config.yaml
num_hidden_layers: 8
hidden_size: 320
n_experts: 32
experts_per_token: 2
d_expert: 576
d_shared_expert: 0
hidden_act: "squared_relu"
moe_layers: [0, 1, 2, 3, 4, 5, 6, 7]
router_score: "sigmoid"
normalize_top_k: true
routed_scale: 1.5
balance_loss: 0.000188
balance_bias: true
n_groups: 8
groups_per_token: 4
init_std_router: 0.0169
lr_router: 0.000593
vocab_size: 4096
norm: "rmsnorm"
norm_eps: 1e-06
tie_word_embeddings: false
optimizer: "soap_variant"
learning_rate: 0.00268
beta1: 0.95
beta2: 0.95
max_grad_norm: 1.0
batch_tokens: 131072
max_seq_len: 1024
train_tokens: 932100000
max_steps: 7112
dataset: "wikipedia_en"
Below are experts of layer 2 (counted from 0) of a mixture-of-experts language model. Rows are named router (the router's row for the expert), up (a neuron's input weights, with its number), down (a neuron's output weights, with its number) and show model dimensions 0-63. Each number is 500 + 40 x the weight over its row's rms, rounded and kept within 0 to 999. Numbers have three digits each.
Before each expert's rows: a language model's description of what the expert responds to; "comes before" lists some tokens at least twice as common just after its tokens as in all text. This comes from a sample of Wikipedia text that the model never trained on. Tokens count by the router's weight.

# expert 9
Description: Pipe separators between numbers in results tables, semicolons, colons and month names in dates, plus word pieces like at, it, ak.
comes before: "1", "2", "0", "3", "4", "5"
router:567442495481387482521475470502462471605434492505496452481504529538459516470546528570487569469522426514463460497498522532528573505494493501440550524507498485469524531493512491460568456502446469
up0:483480472513450524469495487437476498455506505444513479524509565450524510475548489541500475526550491538518491479498553456504520549425483461481509501503525520495498511504429497507528519449354502
down0:470483557513483526510472559599571479509472512513590476529509392489444512524507485521535444498457492512544487466487524484407485417494459467483519469519517551576466466522555534521450485513478475
up1:519516535538536509550473525457447500540472465541432503516487521549458435499555501524572507495493541499477572544518554501566426462486500549467463460424513455489423519509535542453476485475490506
down1:454492523416506501524493484486490530484504485489584547467429521470517465479494509495437518551484440452530495595475427523498538464488470527439492449506486530494462524402438498510509463483535483
up2:532499543498465451493482522511577496411488548455465489500567509483426565536506419530460495520491493519473547464528550445536567518509458452536623448539501464491490535531454522582508520472481540
down2:530506520474535502519528456457495511527451490545465483538560445502509507458532471543507487590521415506547490450475500451475446507483530546463499534455497519515559520526488422536492443529506456
up3:497500467475537513409462470460462547517466514539491540508512494522502525409569486508485567472504495485457522525471482448525449528514481599542497482465497477456485564485476511548502494606474503
down3:583478553518462503538469484498471454460465545530491555478546463460527451557433505411491523490457418559480500440464448464509550548454515514491487473518460503466427451516501546508510455483461436
up4:499527520455457598545550531508438491568420507539557481518515491569463595407530479487499474472445503451509529513412454485558471471463472515460494521538493478475482468459487538514553504462470538
down4:487510596508568615475451524479500516543603540461473449508443527499505518532478549510518498464532561515524474506519529470478527473499424546465462466471517439482423570507528432488470426542523494
up5:472496537503452511476547505541564480523540448532493552463481511541462496485570501488543614464487538515488486437560489541484513549524531412410431449466559490439434507482423501500526463475520510
down5:435506514495445475569497616528514435456571485444496509539408533542561465537464545543485387554500465527487505443399530522519577452447506497532482551517513499559495566466464475487549531417513527
up6:559567473476451535494505436471495509571536563527590484440550561506533488396525505541560523492537476461439515529439533556510531534440489547471516523515566515465497492579495554499519512478529567
down6:531454431464431552471475535615582485447544459578614476472437453438484491527458510441505485461445488548527558441471531480500474490502522461539479435539543483559495511447496484529498495470460500
up7:478511477481516582543475563542549499524466504512467496406477469516538523507484456522520589512431452540443508480529504515520503505527422479529511487534513491503493491519501461473510487541510499
down7:567569467480490551490530493527473519516573459451584492518515531522462551478494535494471536463476494490538509526454501522519513424559512551565468433519503514490521579491504516491471419532515560
up8:512477470480515552478419478507494503467521548512503529457543469486481500528442495476510524474534493490487482438453517511431497485436417525502522479464531523518532474456467610517496513461498507
down8:479545502473561520519514480481453458461481494494471470521517400445543604513469571436509567563494536488480482514505468437459562517438488562577505525508506466521515514472526498553547458488501507
up9:541470512487586469567559476493479468461522493446411467466517442487511545482420504526473420454461445548556488513495446497519431476418543439496524530451463463542499409460447493459551435541528498
down9:440506515447446521533561555479504524497573517513515525498526461452511546573525476389509493477408476394493500440465492504511520557468489495535446529541567512428464524549544497510474548475572470
up10:511436523499501482479465429563557539488469498505412516516531513519578511403445497462419614491501444520540515444492518482576467505505477459493474534385418442580511523472567555556510486525438463
down10:536594543523534533457480485532507527557444547589516495419546472526522486562497550534519539497539478469500475567454473547477497523553452430561425646494503500509505504543494527538435491476565507

# expert 5
Description: Country, nationality and league words, often in table headers and cells: American, United States, League, British, Country column headers.
comes before: " |", ":", "\n", ": ", " | ", " "
router:566453479496541410494479475494405481501505489567463556497488524498532492504551602512527486430528512496499462465549478463513590523535554464506493519500420518478505533528533486480523447455462516
up0:451482571519475442560547598512514565479501570472470521520462501485416569507516510514545459448499559432488463440512547498542521479540474528476464503467441454543439514440522508583503466418511543
down0:426519502419406455488426547582492506419509492485516482467471528449493512497460529531515476537542551481604507471480530522482513449441476544579552487521557444587507471437476467561490585486573573
up1:561530511533521487572476510535544593468455467554463569465445464466488497524444514512501507520523486561462442446465538491569539501528483425506528588426532469433442555532509435488508549474488482
down1:488475509487546546535443525515448485548487550520501449500471501439510497533497484510483526447520431472562481513560489484511468498454493469550553499535494498471576517505481511527499521401537455
up2:472453502449429485549434599535492508446458490543440499501413515427576477585449473474495462440516506433483531539519442529490510493450537449499448497458485468460531501520476483496508512587551562
down2:492501508532518549479490549436502490590536519455533519608490508592473451404446451479512476514511520466462507479468481473500457496548486534427514449569463503535497523519509464545493491492522495
up3:567438507540517513551444521551474455482479495531501479518472491448539461461544412510427444479459554452486467525489392577451560491500508458530506578524471418517504511488449494502538532519501441
down3:442515511508524451466510513561500462549485538501473610559533430487494559429579518442571484476491463512510519430518545503491495449433498502525526559503495539517513470550431467435476442504492533
up4:521494533426534500523534392571509413518551512493456469456513489558521499481480566483521488452543532492492508503553439436557563546452543483493489565497510475541588577481461481531484474564469538
down4:570512503466479508477574499594445509549561505500469494522454596524469479469476452528534507493523493503512560504446585574528506528557519592444479465503502526476508502497550517448501460534527603
up5:417410533425449505538524444527469454486516488431522491488492464531555515465554534573469456451508564508513542439494515448491549485465571553506470502503504589440430526508523549466561447452475482
down5:462501504538463428510537465480551599536525493503441536545489522547583511415578484460489445474496482560553545515356462485466454515488460500557533547550492448625524516474460509533487541521526501
up6:459480515460564554433445399463443489435506417533495458444564465495501474498517532516507478511438488478534536513521464456480506546460558504561527521497567468539502490497512532571454539524475491
down6:495503532456513547494492507501517527453501435528468560473451501470475444479521484446501524423519467571434484498465463469471485483498495570493531484424460572498464440427530457458509520530511510
up7:457437453496534467507416588542504498545507479493493536437468484527471525455534456483419447514464479548467472459513488512507562538503516530581477528561543583436548454506513558510505503465617516
down7:539488549518453539540471489574575479485461505474493524554526526445369440474537504489499455500498452518487541512475521432520501468535579524501518524521426514483480480435486543477479479447494468
up8:452513559449517514454503533480525469518533494559459499461507523438452460521454463511490527477554524472514509509479455447502550517518526515493477515475460454493491444524436503531477483570590473
down8:514507506506534492538498430466563450450555563534506534554480495467505482498556614535592477478543488506501572433425493604497553519473494607472487532480475522483464537491510490536449414603473493
up9:541463539536498544450572481451531513462441490544516507493482545453502441492535412472473406485540500457496518476537531426543533500487502407511503454457486583481422470512493452492451485495480509
down9:468496475489582482482431502502487524516438399470556522446510603488459546578474448420494530516495492595530492530534506550544458517473401537541508463548473599499455442432496518513473477505472487
up10:495470538526492454487462478447482548470492517478446558476432486501566515571491509577512519482501506508476499422553539534532477427514556514483457604517473551545476484477516485478536472543549470
down10:535491525529513516372523390462535425450583466534504560508504452439461509516557491494556528519459464497496557471495491535519514485488537470494441506567462497413526489460511574467466477554485438

# expert 28
Description: Closing parentheses, semicolons, braces, table pipes, and Latin species-name endings like -i in lamborni, chemsaki, plus plural -s.
comes before: "\n", "\n\n", " x", " M", " P", " H"
router:554512531475517496497545455522489438542393558480441469570489592547417505467533551582513524498483520519501456495478479489540574492499489503398577530459442529480519608556458557528463539576494486
up12:387466566517472460436495441491536554563491462523548489487443559532536485498473525456537563532511483496595431464514577521482436531521506495486476430523472408476479498498508498462528412467496496
down12:591494533496496591560450484493518427491470540448483538549472539501554484529563478469421510508463475488524464484490536491484482525455470460497472531475481467470529518456529477445489602478525479
up13:477429494480477489503544501528467520581451512505517514545490552535507548487463530494571489480522416495400483517534436565531548502499512524464493564494477554457429447564436561503452514566509525
down13:525504507558537480532533471508516486408565515462506574523524512526421535464494548545398566554482457454534474501521448452428516477530525484499480491527502532505537560506519582495485549559472451
up14:497542502481520472499505518517544507521464576538506461442490504465493432408489544520469479497515487423560502529504591584542527530508487500474532556501500484491481519532533441543524446479529536
down14:421445499453586518527439452451515528403519535549465453488545477476567452505461449427564519470589481582494524444543490545507501544503566556541519553547570475456442497505485416509466456485476550
up15:505474477497544497545518500540533527494446508464527423461516497484422515529477452560439520539485502449548494545471460536489497534486488447515539595417562507448596480511536567469476560433441530
down15:571498481534506437480442501550464496505515537538483505483493514496481434505578470492540499529497511480439506527481414445560486508525596475472495510543458498460517521540493495536572505520521427
up16:609478544394519487593526478506537543415457452512484503467493565595525498518464565578452557497481451530513503472553442504490537534524532478490453537483473515496536470465478488491497524440488443
down16:560493498466471518566529426520528466513600423445497551456487476495459487533536418519494599470484444519519568494525502544475594590485542526478525457459446414549548493452526457511474455527475508
up17:454444461516500441530510521515443511442508480487476493593502537507528577516501495533509571479521519492541588532567458545584477525486530478490543445533515469474446483539491456487487473512526577
down17:465486506533512517445544453504465520473553473463534418473454455496479555535459464511472461491505461471571520470512501468526483508437520494574503538558535459481533526487473488521540528501454519
up18:483487528450504461556560550435500489562438504430468528498547513505550486516550502530513524483459535439470489493405431473485466433523518461500600528519507532504530456484502501458472486500443588
down18:436500479521552569515463570534502409497503518433532551556507554438513433499482463486455490529465503491538497581550571458522476471556543450439517402517503553471514474490525492501471513457488576
up19:505562512505482526482558465396452502500467437552514486516439495505493511535461439542558541514489453530509538451485547556567560497530493549531496505481485540596553494460404500476542533469525480
down19:460545496464530456462505497483533475488469516499430518482548437499592385499512482527481495539455443518475520497581512477510477523590460472523535520515454485450570495466499503514532517414585508
up20:532481481541473506491581497562481500534450406539465446441517518452488535452466457495494528545517573500459484576482550518496498546468506483604475552524503498540560470609514560480510499476438431
down20:502456527524465427458491539509554495507423457481486457451423519428531469532520541508538465500485511495569482519514546547522532512449484510475453490516438516477531439412455503516539460530532552
up21:488459473449443529560537514520511464503573542443500509490466512504463514460495469467391565485510469458468482523472520532506553475519457598480527471451506493490528491492481476508513466521512519
down21:476514476525546443525487540508477518573532477515474483489469536469493471494433461422487508564517528536425526547531475534532545447522444508522454578479442454499430491545548448453531520521571498
up22:560437514511556492495462515520583427546585560525474514492476578506509502467519487539497540485600504492484519492472400414521500454485546459452504439538552470499505519526486482418474509506517488
down22:488417604504446520505374489543543594545551465446491451517546443526519535461542461525469510514495456472557455553565487447490471479505535487571459481453481478485465507508541506513436441485456527

# expert 30
Description: Full stops ending sentences, decimal points like 91.5 and 70.51, abbreviation dots as Rev., plus dashes and by:.
comes before: "\n\n", " The", " He", "1", "0", "\n"
router:565441489441543472507534454482435394504431513454463477498426499515499563486491492507588477477530555510508536512511402477501533508513445547524497522465464565489547495517494484499526478567502519
up12:505475503523502471483487542528452456477573565433465513482471501548487559446472503468561447510534456542444516516469507534543482482515574500517525452502446500457498534460515459477450501544503565
down12:534507465463546541543523488478434587536562493462476461536538534551515424477502494488399464423472427541489478532483516476514504548484472517514521429468475466501499499454450497458527518539418577
up13:454548488506516512499569443486443475480449494511472508540434495466498536532520473552450502454530410462528544528458530558534536502515459480558513508426443490560472523506447534543524562504398548
down13:442550613498508518577427549473497581479475509474501533506536506482399521536510510460516471439445449479599467470481456486462574444464470537520481507483522510468492594488458485494436396426444547
up14:482534496481565518586537439531522504508483533496464506507518511463529508509490499476544514430544568572509406499439449585444482433549454490506527512510475524510552527453443487421573495503500511
down14:574510478580476516463426498520469468569500456466421509527510490534470492472512521455479488559499539532514498531494477555500488426534482570530457451523491501470475447498519512505462506481474454
up15:462534522500449419459563450467402553469536471496511441578468572482468472550515463532519565573537514492564522452568430485524478526523495464548561510487508459507435553600456561448518521490449500
down15:502465558467413491544537454487441486503529495555467518473532497422453459488498508503457569496502503500607497515507454531469463430520507496486525433535526537485433469512459469469414565532496483
up16:486535511535530496445513498487453515482548529482548428498486534448487534539386519537555508498502496457485572489496346543492521489493446494525418533493603517484554542549478545466465471516467556
down16:433528568562554449545574479483538526497547507575568498521516483459454494484462471485541559502503490523622472517551488557504479493484516491496513449575542490492461504567481470489491577511477546
up17:563547488560454497466518531460524532486518445455462532555461494468495532467520520559502513425480490532538501497474498497461536420585508560478568560511478483552475478483472463560541492465506504
down17:473472547472458477466515479492479504453498494444503536465535421526445528495558510510409458445532481460543553561470583452478507464509516515485506514481494545517544430460566498564444539575434525
up18:472468547504495463501547495565550445460491549533494534459522484536490543458539494492514486488493596529483568512519517512487573506418463544479424473523494519497466558496548454510497553529512477
down18:469517538506542555628477441533513507524560507511562457458485522467535470470535513528454550536519453459490539512526489417501450521538561487570437498540522547560471403417476511492447488484515473
up19:476503415483500510491525503514525511482535396493486443496491499515484402477543472499556519571489449558467555562481499415548536483490507522506529576387472450442478490522575522489538468505473499
down19:488536521570466562522523441568524525575402508559504521557515526495518557471537461470501528466481467517458432526483449442461481477431471539531533476467528384479512497483521487498475518554533544
up20:497440442526476493534508454547563526488501534518454477499516498468527478511462560513500532543454525477467517559510489492543447529514466507505525496501537474459512486518455546483473540482443517
down20:477406536433446476489525477469562529446506529587500531506570481464503489528509519439503401542453437505522480502510482509520500502470506525467448553589510511445453521474531500449519477444566472
up21:539526486498411563515486624420433473541502478477518541497448451448465471414511457546512506534510479527458521528427494497489557493501506489451502482502506521474506488551521421513516486450482474
down21:473535535472459487505455550512536402527539483429523538483542536521488470494516526507480477538494426470529470586534565496388484476510409525474446500558514559604543524512431456522502495491464463
up22:502518454601500560603490554471519562456505498476479511514463462513441504458482466534507471455537467489540541472466516483526503484536501493456515479467544578542495523458510479435561432451560546
down22:449568587465543470556477451502482471460535513554523567452498470500525473529542536481553608472501467480454435526516503456452558502542509566456611514451497545541471522462535511429445490509527482

# expert 18
Description: Single digits in stat tables, scores and years, plus the preposition in, as in In June 2025.
comes before: " | ", "–", ".", "; ", " |", ","
router:546483488529434429492534434486451457495455478487494486490428480489460468469469510465560476506505403525426516524482507559516420536521638609566522593457444556498556523492484515417524488483525486
up0:543526551482507471493547482507501459496505561525472426489490457507492442487515468441444452490483547522527561477476450430462476461507465441453539467498530521531532517524542489483569442478485595
down0:547527550469530457518568464449491517508444490536499473503530518512485419463537541506516500521534462507560543480451530456431443497390511618485550477524591534576510539483555499527573560493506498
up1:473486595420469558568364456468470552562569517519508445495532554596522486540450516432581491488496450455521482486501462503480489485507509505597530474570480441484481464456495509531533582531469446
down1:435501533532490505524447491494572507571530527514423490506468554538510472472457475443444524455518528450507505487517530531514503464525441579474507442420476510489477544550529529517559509540514430
up2:480483449514535450501512483556455440536534476503518467523484414538526455443538517534443494552453536530497552484539465454465495503499545497539578535471521532468477467486408513476523487541504523
down2:510464554583557484455504511542488522411557459497476505437423468471493464530512465472491428440515509480491536485480478480575511527483404535456453462519460483550534559497445549494535483507558521
up3:468508415517580491482558485548496561491487449493465521515507442446496512490444484447493497449510556478562465453486536526487447549471562452498467473489446501460577504541454541437525563445506534
down3:518454430410517509467503498557505525475527484586484451502523479513516544512440467566470512503539528439567478467508497444433536462518466485500452522552484481493561572580542496471417508508497536
up4:494482502535491471485474522496465465528547430523441500430480524509462449490499488501469493589585466518459476514412454547506492516514491479517477475464491480501508476449531486542501480530440443
down4:494541482546550477453501480530473460468552465557548538545572577502446347487474452521513536495500549484564529507535450515517483483446513469445531504579489490460500500536476532478506482512483441
up5:393467505505496466530512505532517537522584479491504505553480524491560508560536522537487537505527490547570508600520535447445470526562543456450450492491510491501433457459440524448492512517524552
down5:520461409521403532527541471554536434548560540519517520487495529443489530503431429447471494535490481445515460458543481483451495471463530487475509539442477497410494501525520464508456509445516530
up6:531537515575435518482510565461499517534499591586493474583522484572477473493426523485495485496567477518487535534488511535517526467545509493472448470534489554508502579545490487525521432480475508
down6:468462526531525549555468535444486501532528533512584557463557528598454467489498489537526473415488457444583520505509500484539530593474426514515514512516502447531530509529506464520464503532548499
up7:525487481494510502476542495445463430455511556452498543529503573520502581432503423480482492569521447554518481514526488602547512521538557463508458523540518489518539425567458535485488446416479501
down7:487523518463493485559506584563528446546599447568482536527539512495489516510536452432480498486530499541563489496528539426556527485443454563565374503456469408544443592500510497538534515485470531
up8:531520558532579519477522503572524515483525533426459553483536535448464560541536466496538525498484519514473520471479459543537474499506566548492553511541515518419483472398590420466453579476493453
down8:472548504520520499485491512403466514444543526452559515473491476494425524579512469475517464549482513455519511507534457507463544553507505469523530589498474444485493559523565560523418489453578471
up9:535401457534445444475467532492471511507515428485493501510440520441406487472528468531556482445494477486442483533503462534539460573544507514556485576436490491578545412451468504486479467422518545
down9:507544567519530547573478486537532599546561489541525533443537511453521480503546472458507523550470506503577568527511553544479491496547576459499500488488493414519530475533541453518555529498558460
up10:478487622492443513466457512409520469502554476476548458498495515540511479448510556511474390553503553479509505502423498495560614462523483491423526651565522520511492489495525486496516465500489451
down10:476480525505508481482401551497562452535474531526508518477465504558408465604445532448549487437525522415443438534478499543514502478456502516530535497469473486489493553476511475491441456486453463

# expert 11
Description: Two- and three-digit number pieces in years, coordinates, statistics tables and counts, such as 19, 25, 1-967, 3.776-88.
comes before: " | ", ".", " |", "–", ")", ","
router:509478468456487477478521452559498400499442420429492471540486529524481551477477517525442566486513478539511469474463475520522567528500483523475513494570498482454484478566463492447503451491547465
up12:461493422545512507474469521537524476470540439442504530482536551496518512457509518462498460548477506541533523491488543572510508479512467445472507544521539514561437483477538461470434457536531448
down12:491513444453509536460475454498465485484491479532508451551559517467469435554534430518508473584534521469571504582558519482480463490502505499504461476477457553484488476511506489533515547484475546
up13:529503570484439516527514442443470457495532526469508455473477470563463469433546524508402425519493543468501510488489457475542579482469532540495552498525479508505505433521503434483557482475464458
down13:412511507513524440460558484546522578487543463585506534564501520545458469541453481475479516458577496415456524511422505529536520550503538533469505451532496434460496483470531508468515562480562551
up14:568447443571492435468486470479496543516427457452512523531485577485512497517516557459424519519437445439448475540554531503507511560482537476537557481416411537444528459517463527487517505476561582
down14:481515526489526557523516523602504490454443500505523447456505427550523531484561562460510449414439478541564505489487457494465523447520534500487505489478457513487463511451452419581484523511480466
up15:473523507470501492489520538468436499473530461502511441489463433565505498531558530472444578489487432441520517462534520477504565434498541482529544544600593417465590478512478521486481534434471556
down15:562501460494473522478526481507540448421500479457458542491516548451596483520502482590467557561390482492547540490435514500558453492527502438450456463539527495531523518387439480501486537445543484
up16:494465596507579521535459508484530463454445467475495491492500507445512496523450472493497527554498478476454534442508553504501550419501513541481468528463500477529536512490536468409485473437490525
down16:517484436543566462545579518505473550568534460446523433465450478455450526613575490520482498547468553483451457486571568450534537503510504456459480511544561541456572515507429519515496552498494468
up17:534502435534495567543519417498491501595474473461518477479519508486539473524433492468496511465503472473511493552507470539526505534567504557478547562586570492548485496519558472494478417507533457
down17:450468545503449536526463512447431462532504471498521482598503442528558488509466470502521438561531495497502487536533453500476479518506507469440458527425567553510463438535502426482487528500514512
up18:502512486530550523560460434479531499477533531439497554504458460393529528481542505510489504455503435491547462561492476510482515587457497493466502465488491477462463492536562553439529478531457504
down18:486504499398563476525570465518552485458493557538494481541505483507540491563493481505490518488472575505576488489505481477546501535527450508449489523486513485507531530533492456503489541429470497
up19:533448451441464476569527499465501536544445491485492485452541472480503451516569500454479475492499469474467482522528448521481490573523485477487507438457484465542491513480451469546575529443534463
down19:464482595518563507469538518435478549545609475571553480491465464478451511520469488586483479488497513462551572489436492540455446512563536582514452523522484515421591512491551442453480524435490472
up20:524456476479487460506517418459465523489470538522507535417450495555414536536497447498506545529562537540428463525472544481472516501546452549463457487557506518490540564440496523461520452487493498
down20:525495507481456485472519542527541542481463451541517470346535508483535495456537467499495410601482506497588457450463481573501546535461424483432457519550519537542501564468498441470462521508563523
up21:507537523513497493495497558487496509510525471513506514544555480519519499445468479488510509523508439519542508548586472497517516592511527506491436501468533482344427500489492530480537547520498537
down21:533493596547559505472586491450449577496561528503496474500504507465502502558467513428469592503384498450425474498467498496514410495513463469484451535458517435550465523466405477475525507522485504
up22:479567439496514491439494493433511491470516408439499482468459431532503456528455555454507528518497443514497535528497565480512537589490466476511566414487498550490488615515542485403470419444493510
down22:423455470494496474579464541535463443452448556566455463495485524472430610556491462456562514461528496471534517504491524444507460451472470549520483495445551470507465476433492536526474497548489490

# expert 14
Description: Word-ending pieces that close a word, such as fanz-ine, Div-ine, c-are, plus time words like season, year, 2-012.
comes before: ".", ",", " and", " of", " (", " |"
router:527452477497563502499495477500470437490503481473478542604521525452475544484448529452522537477513567570459480439419466460545620504484538476491510505507469505458516494565477559432551478482503487
up0:401522560489530495473472456516487485477480529559480527529456492522495475499503496495466500455532440571443533449554554425448579493565418441416484543499533507473550516519491531536500558456506502
down0:488477551533510475540530441516481497498511450506420575489443592580504550521501483473452552570444598491541465435515482511508447509468562499447479487478479522535466431478525440532455517489530468
up1:526458492479510520472487489490484561530584538485491572483486562532589525519509486515601553513480473510520485541536436502504505464538448455569476529459514483555445429522565543549609455444507528
down1:515533509421418514518466496527512492511497493369484494472538491544537569546438490505484483553478487518468494433474475501461515408514488458508519388519588415528572463474466553535502525455474513
up2:557480537467440459561536489498553518493508575486504478467437499454578479513456590472488503522517592514549465564491480498528509456504530559489524496487518442500506463538523482536464514441480498
down2:470529575577477523484507528450492537540537507468465464453468537519447449465434501484452529479550510499460551520499436512499407453462476492447449463503520545446592534517532495513462472439511536
up3:469538525448531621461453504510545481447493489429498484513588577468523463507445487557531526488532454518535561496449507498525529544467546473463456423513556503569540552560538485545595493509451541
down3:491488477457532531478507467475442449521508470532479580473499536442542445516484533518524461514460495521498474429548501481476513470502522501514544473552490478529479488439468484520519518523536451
up4:527478439502519507548533474491495467446458436419518504504428524478505543538605487475486421421472484487476466584527440447519554466483543522492561514488519541543494494481502516497526494491523502
down4:464532531518470502468564488529525453511433522511550605479496523430520455565484461516506445553534508515470519520516459574499474485519484525517483508501528444469518465501560485495541498506469437
up5:542504551482540522499446459418450543483497525499544471550503535537432459566476489506503494468491532497489550543536539474521455466521549486491410489416490528529491560518531506558455502441429556
down5:477593536435516365536498471479488479516510530451543506532486508512478470535411461527488472474509499426581606487597527554494570425544516431436490469531504482481453507495600468494556489496468530
up6:469517483546452494505543521503469559543520439472482481478553498481493542543415468508494474459491502492420520541428496517502564399419478457503578563509495549523501482517474569420465514484478537
down6:559498481468502458520452596597476421512366526500525555494533565497485526545433482472561524506465461513568559445481513517463520545442482538499583492462448492507486488476479520534478485500474553
up7:523474488576527544462511471492506475510496495479522411515424495484500488589521539458534493528559465445492507490524416434482484461466494510553488476537449517449508449479476473453533467520541547
down7:444524472496494540479461444502503483469483520472507511505476513503463565569514486508369506521554430425479505512537508505503524472484497462551511533504536514481474526386513513540489493477570424
up8:590453488559502527494500510499556485467514536556543465539513452494482452518542527463516500467450548432539498501507457502480510442466541572507506443474499475447554489632497477452506465462450517
down8:448511486512470480510511457521477512466489490361485512582511530515518441494507489454467538519519413472553476420548492470518478486512503518468486493503520526519544486464585458524478555486491559
up9:505549440456525429462535479551501525506541415519510463571495527500497506532526512498466553552513531548479561478502505437521498496567507528529551486501437534543480549521456498468464512578526503
down9:502562467444499542525545543521472526491513488501509529538597478516538527569488465488523465547448525490534460457539462509506487515466523512495444440509447471418498488451542518437597460453464471
up10:523512541497430530502539519445473528397484482454507553537517509484464562478494480497506472466475549511512504493503568420462546472439527494541544530485449454503467467498537554418522541445482482
down10:536539433511445498476478546499503438502479456475476473457516456510524530444528440462564535584498554430483495446420505456495484517455476553430506492435472494432503431502545545502439484478479420

# expert 23
Description: Past-tense and participle endings and verb particles after a stem or was: destroy-ed, -ated, -ing, up, out, used, released.
comes before: " to", " in", " of", " the", ".", " by"
router:470473468488477456424455508497465429447473521513482519496502464395542472478522549488488572466507554536487462447477494514479485506543520469515491488510501509459542438522473536481535479498436516
up0:516459568492589534471561508502516506483491519550529535473579453477480481494530452459512556496487552504545492492453484489487553502464562498457487494467524467488502496486427504536486525523502504
down0:454545502544533469529485482460481486476554554482601484556465434504479484478554454550466486556551470476511448469494515431497501560462531461473464560520525488602519517536461499485477583541508483
up1:497543461570511504501504508563487458481450511506472415590472547547519485455490579524535535475451545507487570545454518425472508438481456532490459474475513526531511494522425510458552530491472507
down1:496404492508466554531464545515518517486476464486465599506559497455519480435544481493459544540545468543554467473516502492525544536517536492438530512576480468551484464486519489558474488538457529
up2:443450558491486467489523518506575489472480502531497544515521474501571526442439470521486451585504516525504467450405533513429531447506599468498479521515527534466491529443523471575587485495477450
down2:529536514464580589464521431421533514526437520525526447491495467585399511531488435511501478595575513546500470578557508529474442473507524562463523554462463543488493444518425539506485479511444531
up3:471488472508554455515454495499532536524582528478442519508528486519544515482457490423537491490523468498514474505525482492481495478496453458523475429502548534502473471558427509453521544569514455
down3:461472540548517562551517447551529516461585565413529498469442484485497532521479461554548464537495476470471426530513456483501533506473484448578502449495495556497504507486534436538515520554481495
up4:484513506566510472469460448526564437493429493600577553510466499481532586431425523484541580483569496446450522494422496495577540571458497507437550528478422468529502532472557477535490516482523586
down4:488471541493467514516525512498487401525456454495538493484371442483495533548502562509494439490506526493470556447500508467472523482439530464493497533497482534538464498512533536503446468517493477
up5:518542502526519495442469475548544489512446502443495555498568479529530468449485506485550502474484537470491455444495441514535498487557542451485465434444520435495506576558439478479546528436491555
down5:524561512504569484535473508517517515461493437480553517482515547513518443477501444449463489487474472496489470451503443493486472511536547497478545493593488516515474486479480467589470464458513501
up6:531489543540453502485524455485433550609528541508528443452522475495519437461504556489506512457525447528488498494514434531494549435475504439506514461535442521481438505460468501512450460499474479
down6:502467461498528495486558489547483456487542565414460582526467578422537479457464465576517488568463448458522469507479503519512496530524511500490501426495567535504508451554559464482419530551507514
up7:531537526485506477532479471470463549523441545513470502474443529545502516480441476401621523489476481492539464470508436525487533541539469514567472512472495561538527457514516486469563500432495454
down7:501502530514482509511478474519483458492548454503469547455496541524518471539492496544477504455491523487476495401412560539509531462504525455496534530512488418542473486486519483620476467565466577
up8:525519429488543466494540498512503504567559458497508523464442529418534488537474483518468483523484439484530456453526543479507555490554505518527450468516481532498522489564501513521494531488491522
down8:527513543513517482489511486497441544481581518442524545544535429459491470474489492475489508468526518529489591532471489510468546497558420434545506485477529536566419471511459520513572430562480473
up9:492473455528511506485543495575485535501522470497492540459455481496534523496570537448467537526478561500516499404489478535481533555530541521454581546421563489532553455497411505506475482511480487
down9:462530530486493560431458524539483479515432493505531497485446557546464447539486546495545566562496555491528511491425478436475459538480451512435498588501556481518531504459466467526458543526509478
up10:518562502443492545463544439445571484508561512499538481497481561535551507526530476514535518394533582520450470519468493501563544554484464455538545611517484430495492563505510507534497450553467451
down10:547454511492542516477464528489467505532472513495488522481474523457484493447467404461509498539518480452442495479459438538485536476497510550542512506559543475506521554462477499499541458554479521